Experts of a small language model: 32 experts in each of 13 layers.
Below are experts of layer 7 (counted from 0) of a mixture-of-experts language model. Rows are named router (the router's row for the expert), up (a neuron's input weights, with its number), down (a neuron's output weights, with its number) and show model dimensions 0-223. Each number is 128 + 32 x the weight over its row's rms, rounded and kept within 0 to 255. Numbers have three digits each.
After each expert's rows: "mostly gets" lists some tokens that are sent to it at least half of the time; "comes before" lists some tokens at least twice as common just after its tokens as in all text. This comes from a sample of Wikipedia text that the model never trained on. Tokens count by the router's weight.

# expert 28
router:142142119157093143130161106137138142154125066121141096146120148084140149143087156128143170122189101139121144126076059109090126138133116201105180100129125095120119132133092120078125095124149064125150117154117118164086174081072117076124082104165095112134115158122130124154134079144189101164155130146107132089157128146162139101150183152136151115102084133120095177096108123102164141126115125158045123176148173127145132103147131170167088080184126104094080058112119129117188140138091102079169170133179137122122116132109139172156095173134124131186142117174106123070141071114163128158102159119095153061092153078107061079099127138110087117056106164102124106087129144161164093134079
up0:141104100164139203144122132137139146144102092102143164128113156138119185137208147147089131161141115112086146080159151129097126132114105128110137187100127142098116207128098126110167146105144099128124097147160108201106068132100160161138189089095129070100162147087076141161106104109135144124168116111128070150090101181088133109091046072111113093093164163145120127143116152172119135172129098099150125158156126107133126133129137123091159074118181125123129169079126142105154182104118139205126146117173153086123150110069017153069129184126124142105184080085175133130155063121143073147110096142118150147152145147075139103146167114148150070146129066148171109149159108160190120136069
down0:141151134064101123131092114111137201198126120099125125171099110121114129145114141110170089130195121075107078114123100131132152027078163117085154143081171138168097113112128076055118141132127107128138117179160111135108124123139138174106180067179122088118141200187110082181110100130136168188124084159094129134169086147147084129075140148116170161134149135173151153140103154125132102139149161058151177135117152094144115118112098115112088146110113146117121088109123119086148193074129119098125149106129113184128134100103045107176117118119137148086147121093176137112181123086187110116106101077121117174126131129098070131118148132162099156134110108141146058156165126109138101143130
mostly gets: " 2", " 20", " 14", " 10", " 15", " 5"
comes before: " |", ";", "5", "1", "4", "8"

# expert 6
router:157099126123143143193048106132108062101104091114131098083179063109144198097108096140123138083124119102104127123122120135154141131155130146133114157115111158156135120131097119151141107144138090145128160069125062209104117077112106105144144143119094142161111143113116147155181123171134139127153140084106041119097075154118085220177176116090223096103068110187125162135105135093156154130095166136124116127128133140154095141122156146130162124158065118148082165102189117122165158115136121121120120115156198110106128176060143125070146115100141200125180163087110212143097074125130067105154193116179116113121158143122142081156111173146147154144128135080087166070097151159109171136135
up0:185162179184093096186052155131157173120105121131168094127169089113122081137143104120135181120169100143125098146100120155071077125089086179186176152153097131176147105148141082122174099123060142135132117149119078133131135153124072097182106135113148113104110181142167039148120118134102147122164115147109084085070175062076113066185124133139112104086148110111184162122131151207112089129147197156135142150099114099103071154152121070129171139120080120131096129101106185125155097097114130129164118096182112094143143118166096128119140081091113133152180133162128129160110136112145125132057104097103149114142140145161112139122150177164169229188115096127119130082143203111098125135127
down0:080108189063082155123149109109129114104141173154156134102135166148043116154110107187117157093143128169123127234132131154111183057077123133065115094171115082197114153121157182133119113110092078165134148130162100138140180082124085199164172109087107167130105123152102148090133082120133085099157063130146071153164176155099133160154111092152159147056206148152148119107094145121101093115143137142167170156079095120129174178136148116170120114210122131158187080154149128129134085057157145139124120159110074154118085143098144147084197109106165084166095126110156133150136109092151120110207080138047141112118136165165105122123106123166151149143144086116129079156188096178098052139103
mostly gets: " such", " known", " very", " similar", " used", " use"
comes before: " to", " of", " the", " as", " in", " by"

# expert 5
router:181106096089134157099099143048106131099085099163177091087165151155112147145101170104172094158063161136073105120148084151162199099100102152128124121082097155090131096088101165120170083113142181113151120116096084208101099117152095173144125171107099129140093136124126107180172126161154165159213213134128152112074132088136129083189195148118134140100134156177169121094116123081137144128105086079123089152119130093159119150108184152134132224136119127134131190116124072187165202144111141143104127142165131139141155167131110195062148137163159178095091122080129128130118114128159111153112200110106116124136026195150153135123123100107121127188153135155132141099110116138161157173141
up0:083114137109213096158161149064114025047120069161128120106110164143108155134082094163150116143138124181103137135126090146082144102127136114134083092124136111152093180115083115122140118085106129129120139097133214142157109115115036136140099108093140125100104131112173124142217158083111161102170145141167116140102164105155105165180173113107095129095127089180143094151120102178103156189153175091057067168156173143174155159154083137069120105119179143109122171142098086170110167091152099179152094071189167144130083154132141123048101111137187155115114167135158116123127122084142172190114097114175145076088097129062086119087137093172165144158108168104125082096128103169151091099153
down0:146153093185118116145107134176181174182142110187178140056116125143128117182098103110101167112151129123133150154123105087134114125102154135093140110151155050110137155168113179126076115145101126128166135132106142136193103128135090114113155165071168158123146114162156083108162100083110065189074081175099135128134078177116164108105144170125115065160080140161119103113141107155092106095136122173106152107149153159146134155142127089067118123168138140150157136084155149157088102105134083113135172182134142105118096181174071149149132116108160143144112148114111159137113136083078066111129081115101128116121205120145034189170135140108091140091130108128107186109142091105040140132125
mostly gets: " film", " New", " song", " design", " land", " music"
comes before: " of", "s", "ing", ".", ",", "s,"

# expert 11
router:181176123070143142103163152136122121154103105127105157134142160076181140193090077212165181152085091148130160148122136098099113125080135142125132106123163137155069098124154088132098170125110100113077064199118122068117130099102102115138066083122120192201143165145125169168144134124154096109083124159111064128161121112129170119099121090100073151173078100089139097109150137139147142131073114130072154129166149141091176138127123089143143124054115110110232140135110146134119141125150135122168156197132103093090123176160107089113124117145078111106087162093189146088112148148180111112162106126133082145143117101141092105112108134091124138142146119053181126158095196159180133095077
up0:083173122111176157110086131151110114151154122109122122102098102098164151144156142070120157121110133091136171135126167163136072154102098124127131138128156105147118098142141179122114074177102099111113126129103083090095092089162120108136139146109070151132170169131129146117085168151077068123130144133133123101103188151099070137085109160151099116084032130112116127155088115115161105139144128082117111114127111142091124110114138171107127078142128153150137136115144143115056145110132096121140084065138128041099178097138135093101175130078163094105104144128129140146154152156119142142109099107157111187160123127144069145112091184197102122126186147125117080146118082091148129163146
down0:188040136091148132129180141144131096187106081172159116124113136117102121122183185170143142142163162122134119108145093105171117112117126134065169123119131136082166185173161150137148154147072133134118130182130112121132142189091150138127095114104121172120075142121134081110159102080152107171100104040124097086120104111086119084144126164132066102114136094133124041131199140148098127147100154061124158130123142133084101108172149128159167143115122112115067159126126165092141133084154144168104110092153134187119117185110127124119042107145181132135171147072134171151169055100139183119121177121135187063151187112127136083098104155141103077119104070140138156125154139135136133139133
mostly gets: "\n", " ==", " ===", "s==", "es.", " also=="
comes before: "\n", "-", "|", "The", " The", "In"

# expert 7
router:171143169142127118148108125083144067169131116158101139153109094138132147116131142134153144050162125077117119150089110114127179112087103178143155180105122194164155123121107102134116096134103146079096064145107108078132156157122130094186132105120111097106143178082165135167135144137175187115138118096119165172132091126139118126156141091147144075117125109198149156154118054127190079131119138133115170139125199127196080088135174160110112135121085022076092065090078089173105177201120194184124137086138129102153117188119119196190103135105152188146131138099167067170114091070135087165181169153136099077148125073136101106130109148078102115151085098126096159117157138172157178113118
up0:144158092108135083148134135170097126150106145115092090145126186168135106141125166101139079094116130141079111152149167107125149150124188169147143169135160077169126100157131157155177130146144142143142126108141099162129100118177117147086119086109097135087152127130110095085187127141152102139101130125191130150188145153110110140144117109083177125142125148070087066162182110033113100124158121120161161085147090125166125079139101139135091198142158142144149148142080117130155155109073062129147156130147141167113217118119080084150173125099136165154158081114095130137141100126139153140101166159128124125102162094122087108083170081106132107126177144082135094051152170190121121150150
down0:107094163134124174103084105078069126129118134171111078123128099122125122123152153139183156177125155121122074152128122131114186128101134187110135135159144176161127134090071176107160131133125058152106116041189080145145091129149136108145115121118147084153185118110135176107165092086137104174122136079167117138150033096143143096093090146150175142123142184097149113155112147096171203194125206162182132097119146089136165091179170093115103169087200148137116180178126162142133145144078103110113158142160136159075136121094174150135152127129115141148133143081150131129121117047130148119098168142145106118133159137122142150146103123113122118133121142134117104106169143124129100155108
mostly gets: " Votes", " won", "----", " Total", " Apps", " %"
comes before: " |", ";", ")", ":", " 0", " 1"

# expert 31
router:121057175171120213094094145155076120083105117147152120111120122140131118118134122166155154199137064208175165156218094112099111079117144101063218135101136075075152102169167083207095101105109168144147111119139096119109141136098119089129175109126088102132071161087117127188159174092144119104157085156138100073058049162125131148141189118161127058127141147147111156177113119126123135124116147148173184129101170137128103093150116120148087108139177144105158076116184100090095178135170072076123161106130176134150162161156143150122100105134101179146118155157124095067097133138133113165133188059187127057098131128124169120137127136172145186129129165080078150168125148144149136176132
up0:172195102087153155152118180127107097158101084084087106093098178160120082115087138192137191129132171087193114121186113109109129133142088100100153106172137060080096114158059092184112130173080204138166095142107110134081066159103156113121094062186120093146134135134122141144152140105160140116170131159106078100120091115108178136120155131123117129097198152128139124081127134119120124119133149155089203154119109121158100076174079164139116160120109143104135086167140105077152181163134116106125109127172130136113108120148113113104120087167137139178196141072095142135206093151098095129115110147168152140104109120135133113156157074138228183167169157072119208143105135108137143151134
down0:170126155135125122190114111122150104170133131150102105200109102113118125149190170144087079126130116174138076135116087089140075113168162115139092111135122186070163122049201163114103076091162120094107161076140128154164082108207071143149138159150177139184112147123111079137124174145150088128138120146102140151106154096119139125130155165142166072142122160108147137123153101117152084083073131125132139132126163140133146144130095117129070135133142155131094126103106164071079077069124089141135147096083180176144162077110126189121071166093138140119134104178152137123164116167183151155145141151126089133112131137113093183152160134082124069133124111104102092111097133192152167089119
mostly gets: ",", "s,", "a,", "e,", "er,", "),"
comes before: " and", " the", " which", " but", " a", " with"

# expert 24
router:130097121145128193171136088088111115112130118160115133181123126102115109137122123094177141208143112121059085161123135123070166192146130138088170141105105118100146159113147065146129118098101117096144182189138142167092121129148117100092114143117110131078102108101122127137097108151114140071079136164112109111162102127146214105172158058165111139148120142148125160115085135074129128130060140082111132129112079093110084114115119110086178136134097130110168137113109164122088128152102134096096114151175123163131165129121143115076113098080117133168191172122177106170128111144114158119116119097171180102072163112146092128128120125139115122136128123142140130109086112072201145070133
up0:084140113130125053120109176151125196128173082162102073125147204123148114148132043123136114198063166089125146127146133083127120085146104141169109163147166137116102121131155156128122153128064144081074125176105107142180130120121171126152162080121128147111087112152135100091149169109122177131111021094146183106082174094144113124124115089144127199170136136160148163118142078085117143161196122130139130170121166189183085145186157163151159109155158130131164195130129181149131140143137125133122182108109178109064123115108132167152121176152122106161133068181094114103130132150122119121096152174134139065097097135135094137098110108090104122074107139134106187109149171098101113101098
down0:092167133116114149088116152181164115154184130186113147121102114156124103168084108129124105103148126130156097121163168121124147128018148131181151146076208165140143191143139079144146153090051143139114130083145078079149138177096115157093170079105182128156120162123150115141132089134154116138067142134178135144101113044141152183143111136115156180088163156097109158154140128133142170135117103163138160189120127068148149124104139062133108125147123132101077142137188137148105091129079146088128141101086095122133164113191165124137153138166201149128134106139098138091146060109134145162102152083156176096164067141132136056157126102090166078136091121114069153116111160111162099174170
mostly gets: " |", "|", ").", "es.", "ing.", "\"."
comes before: "\n", " ", " 0", " The", " 1", " He"

# expert 21
router:143097052126055138133080147118139116049093088141157100128146119173168148149137104133157134125181144140127112141168124199116151096118093114085140137112080084050189096147147130178170116102129050100113062127113143152120118080125154106121172111126102125137134135158119103168138156197089122098161129150181095099092086103147164156092144129171162061115137115125127188147088096112159155163119085085076124164122154127089070152157111114150136117157169083122076159101116066090205134205139130071145168122139152184112170174116135103110142130095104113099115130173196131111034127137150101127134142152158165142107134152109129148191137154163166189118181128127109151118103136104077179180174
up0:135115122160149096127125137144130152119107105125127101056128138130123148137112143107136117128129136201088092099117162119128164138215116122184156152091112064117154143145103133136215161114144104185134124147123163113137162177172091121171128144132082091100099147140105190189116151121117110167104181114113064150133090142153090171107117119120098082183165148137082138138131138090066135131124073180088176141150166089158134130108163104082107160134117143156147134120125115124143133141132121106098137133211134161135151167179168087145133098127176083128092138153091124147108083098139152165165094136106087134104129164086124090141087154131132136101183154098140111147100082094159147171145
down0:097083125092094170111112100177173109109188172115146139148139114141112091085128087161197144115104098117134162152144124144131144102091134067111092166153105142127080103155095129195132171154137082110063128151086143078158102090147112190113217193148090134168135129123134066103113146119136112095100108132110173140071106136153107194083146052106120054151127113116134128092167144098130078100149134142161133102114101158157155134124160164121135099154153133121118100126108202101118087119104136186168156119087124144143137150169110198089154155073110079121089145154095159139138081126097124093135152184136150218097172138150120078145129138114106086155157117092135163161124146135134088083089
mostly gets: " which", " who", " where", " would", " they", " However,"
comes before: " was", " the", " is", " he", " that", " a"

# expert 23
router:171097159125159161135090098131137088138105116114108130181151142125129117219105157110133147119118107062069120163152083180128116141101076098077141120134103112102129077168153151104108085102167103101062111108127155138115077140129128119157111126141079099145121147145115121158207118122142134119162121143129073112191130109132131098174162100127158074105114136141169102105133150081138126128030134105077095085122140155140153073168129114118070107050109060065103110111147162134151163135097122129098153152094108107102110155074145172110084181117108130141090159130162143111169155115073025112114096131113106100127131183119118135121083133060139147110093159115142161094141109173180091098121
up0:103109171154205129137121085151089102130082176157055148188074151064082088137174125158124082108198084125129130096131103189113108122136065112178135168154136122155106147112130215162122075129184110115119146117123109142105136123160160157122079166065086149085123174166088202110129058132101059120133150121110113098119140130131106156163134166124135078125141137098137169174120157104081122098075091172154135107116088148132126140110155109150116118158155134142118046101176158102140146130163141114170170153134129110126154128107112119104121125168190155143063080117106148125124120188113133143091108093132143115115174078165204180166160164121114185114072101115133171112195171149177086152104
down0:170168144136148129095144108137123135090103146127121137097095155135140126168127145106114113162139099130126133160132061131130086085164197170116121156044158126125116144149128124052106144145111173159151142085128142156132098140142077130159083111110137160123132149138119131064137175126128157142148133128133165146058070140141164095120117096102164204147178117136122122182118109136147105089120194093056118117149112195086153176100074136112124133087119096130186084125143139197156115110164142201084070133095115153073084149158142165186171150089119142175143096176106127134121119117129101205048156143103179147112106097129137108107060120154144034127133102105102147150094095129149093166143
mostly gets: " government", " States", " Japan", " China", " Canada", " country"
comes before: " and", ".", " in", " of", ",", "'s"

# expert 9
router:171065107172134119118113155125114105097109122098126102162154185111178121157121139135184104095140068111089158188122101172119149163106150127082136106125114131098130101160091178145112076159170124078183087076141099150100099133083127094161126082130124125090132149119122154153179163107144150132117159154114110140130131124151183190114061123120219096150043136122100165116160136067175105133176083146139155104141159190152066089110135139120148090176144115104124082067153100158140188118084131100142205118105158051131129183152143160055122143109113168126105149137105147155051134091120075182122121106144128146058114174114148115178197093131171116122126098175098131152046173166099200113098
up0:155118172112137158063110162158075112144128110095136061111129076147090099152141141111102167170185099086148207153158108148130095109133116079070173108146213084113103115127177121157114122111175121134146077138130160131095027102124122110136127143068142074114139150096178187128153127092115154132174167133121070145103113153126130092120111112138126173136117107115186104118121157129180143145106110168134082112114152116109174144119129117076133100156112117107126087094080140132143088153107224125111114103180162077144187094140092100095135170113104158078122118151161079147125174191128103143082110126094122068108149154151088114130116092170091171088055060112095127133130160133121121090133
down0:110149111101212144081106062133114186102094120128151122099142089111135107143075134116122079097119155124153190169058089145156127145118153106126142096113113139120127155117124109111140090137140132139146133152098136127121156156163129206158147158112116159109103104117167108123079171115099115131078081087161115124117097010136157120085122094119159093080132109118137115144091101132174155145155149145122108176203159102138191150159135079129092215173151084048112182147157152091177120149088076234125142146172147149109110144138172100113177184092114118101115143152141108137148161117130124164109093119135129131161101092141154177153119153032191132231127126118080086138118077078129122086087
mostly gets: " was", " has", " had", " been", " have", " were"
comes before: " the", " a", " to", " in", " by", " on"

# expert 22
router:131202126117156136150085105123143148131095136101161093094100109104125156131100124169118158096143166061106118116061128145154138124135111165097149142155101180141144091116132118104140122175111102168100179110147081096105156097101108109157114127142093111095138126068162136117156168174130095125163150097162115130090088130170161107065122088151221095135065103122190163149086068149117157146121143167127151212135137148100089083146131098089113112127124098164031094124170088182148157130155117122112113103115141168117120208090137117179140097126143119132151169108132055095101154124135122158242114120099120137074131126188122116116096127126161140131087168142106132163130152171135149112194
up0:186184130116088182092160100076122122166090113162150096129146103105174194160046160079131160137089115120082081137100137150121149076128122076030096195151158106107119150124124160145158082103142117172136199175136112109152118103146183126153111133126118138138132141144173110146144079103161116153129132067129148096141105134157102111127142096101187118153087122130118113103064191153099185068133086120106129185117112173154117109171112152131092092120135153176130110112145101130097085104108137118124174173112125113112091192089167102176091125117183139110128142108118133092144134156106107104158092137127098120138142170113068074176123128195117120137139064153181125114147113108119085085168
down0:071184137132072101106159116107106154057100183145141180226170153155118176125159152148121146075110158148146102129167081113143130119112148152122099100116109158126029103092106141133140159178165213118106135130141108152077102123127134160122185091093156096107100224169109179100101142149086136090116073161131148119104146150184172145119129101096070126132126086131100090168105147090090192185137147096128147082105121093143083149094167087170085125138154128059149118140095201140154166156135089094148140098157114146158166112152124090114122105106111141131143124108123126190148190078170049208052070138099196148150138162094108148142148107096091148153151094155137121101113135093157174101080
mostly gets: " %", " −", " Votes", " Candidate", " Apps", " Total"
comes before: " |", ";", ".7", ".8", ".9", ".0"

# expert 1
router:156150106168145134116088116105082051159093077103100134126124161078164125128092132123148076129085139116152158169109095104155149187111114133139133129097096133190208121133147141108111120128107119161110082113127139162118100129139134136162163124105135132122137139139180119121194096141124154054177104084123084122089056125159123128128137135144142200088139131143171146126134146143130095124179096091126122110120157110091136185178151115156114110132154120116153127109143166101221123098107069096121145103126075119164132138120205156113124141040093092182110128194149089091151091046087116080150132071203084101144088141137138162146164111172138186108144163168067147165133118167136085103145
up0:107192088095171126099125079110090162114135117119073102090082124139042157112100136096129134104138153067124113180103191135090064094128112143173120139146134114132113125075131096124149132142104131114076149124155104091144149173150146131107103163189131101092108102171062143147145149131124137123112155104148120053110158117110105057132050170083118148162085129143112128120124101129112124146124163124049124116154158111126105099149124161137075113167131147113154115117139136104136112168111178143096075125141135132138132112164109093074113116115145103128094085091196127156129141162119105120080095180118132112126103081146196129155106145108190184089153149110158110141173183134152120142145
down0:174128120118151108124157133101117125111111123112115121093123150118127108160127111128103117160101193138153100066117159101155139103114079144095143119143160131117199157127130136106126135136133184076124153136093083049117084104154098157109113153104182162159156128124173117143129042128109090125152105133156160151151094159168081141144130115177147163125127135085053111150152120085095072134136133138144152196148088146086163098154171148120175145154105131105155151195151135141049176127131091136191133139105142116128191155120115164113146176108040093079117145173103134086127118129176196093159125162088193130158132100117106205113115246156063102148197120071052066160172113136115112155128
mostly gets: " in", " after", " during", " between", " from", " on"
comes before: " the", " a", " his", " their", " its", " her"

# expert 20
router:119095117173120133128053141138112141110085116117105150123108125117121141189106152102129116121122099118128146151081123129106207153144169209131139135155095177186097095119108129159103142119110122074095105147128080138136139119119096128151124128045072116127115177095124100129105108123146172118107131100121098140158175148169165121127147092131161123112143183161157159144131121084119112106100144113116096131106140118135123120103116142056115168170127114098125119104092095125139169142125083110139127130142194132143135125118133181162112120123150170138126190106148091114084125102146130161127111112140125106162158114096122150102109088066130128154109126161108157153141082065123159090103
up0:120127129111148094142169132155085146091141162098111098170200180130127050103128136153102137107100082161080165174126150146105117181174155167165114112126156099122140138121166104179121132094111143082107100129185111160121080134123163140137053150140118063106151130141108126198171125130082124178081147061142135121121114102151102085135149160113122123120102102106118245128118143122082088066138124156109108181083163196159120152046159069080125150060118115116094161141150127113198139148152155102151162144150124118134135138076099083111066077174068145151117156169127076121134139194139168110101079130151094095106159103065137178157159146075154109141151120117174147102176123192127181154125
down0:145142108101191130159108120097115090145143155114143100147183124186101156163121092126160105103046112156118158140150092136114173152118173104080150101083176142143149184139105149144135115151097103112149156145154179157122118146141091137127147086167138124125089095128147170166082034138087139084123080158127158166153117140106091124117124149133088143095174123136144152114074178126107089123111135087102163101157132092077137148111184075054093084133102128140134130196098124058164063174062058157112130167079097144148169124204119146137146151117146126121090214145133141121119107110125138190144157093151081167134159187157171104116094154112143139143125121097074148058123083120160139130169
mostly gets: " —", "R;", "°W", ");", "°E", "|---|---|---|---|---|"
comes before: "\n", " ", " |", " 0", " 1", " —"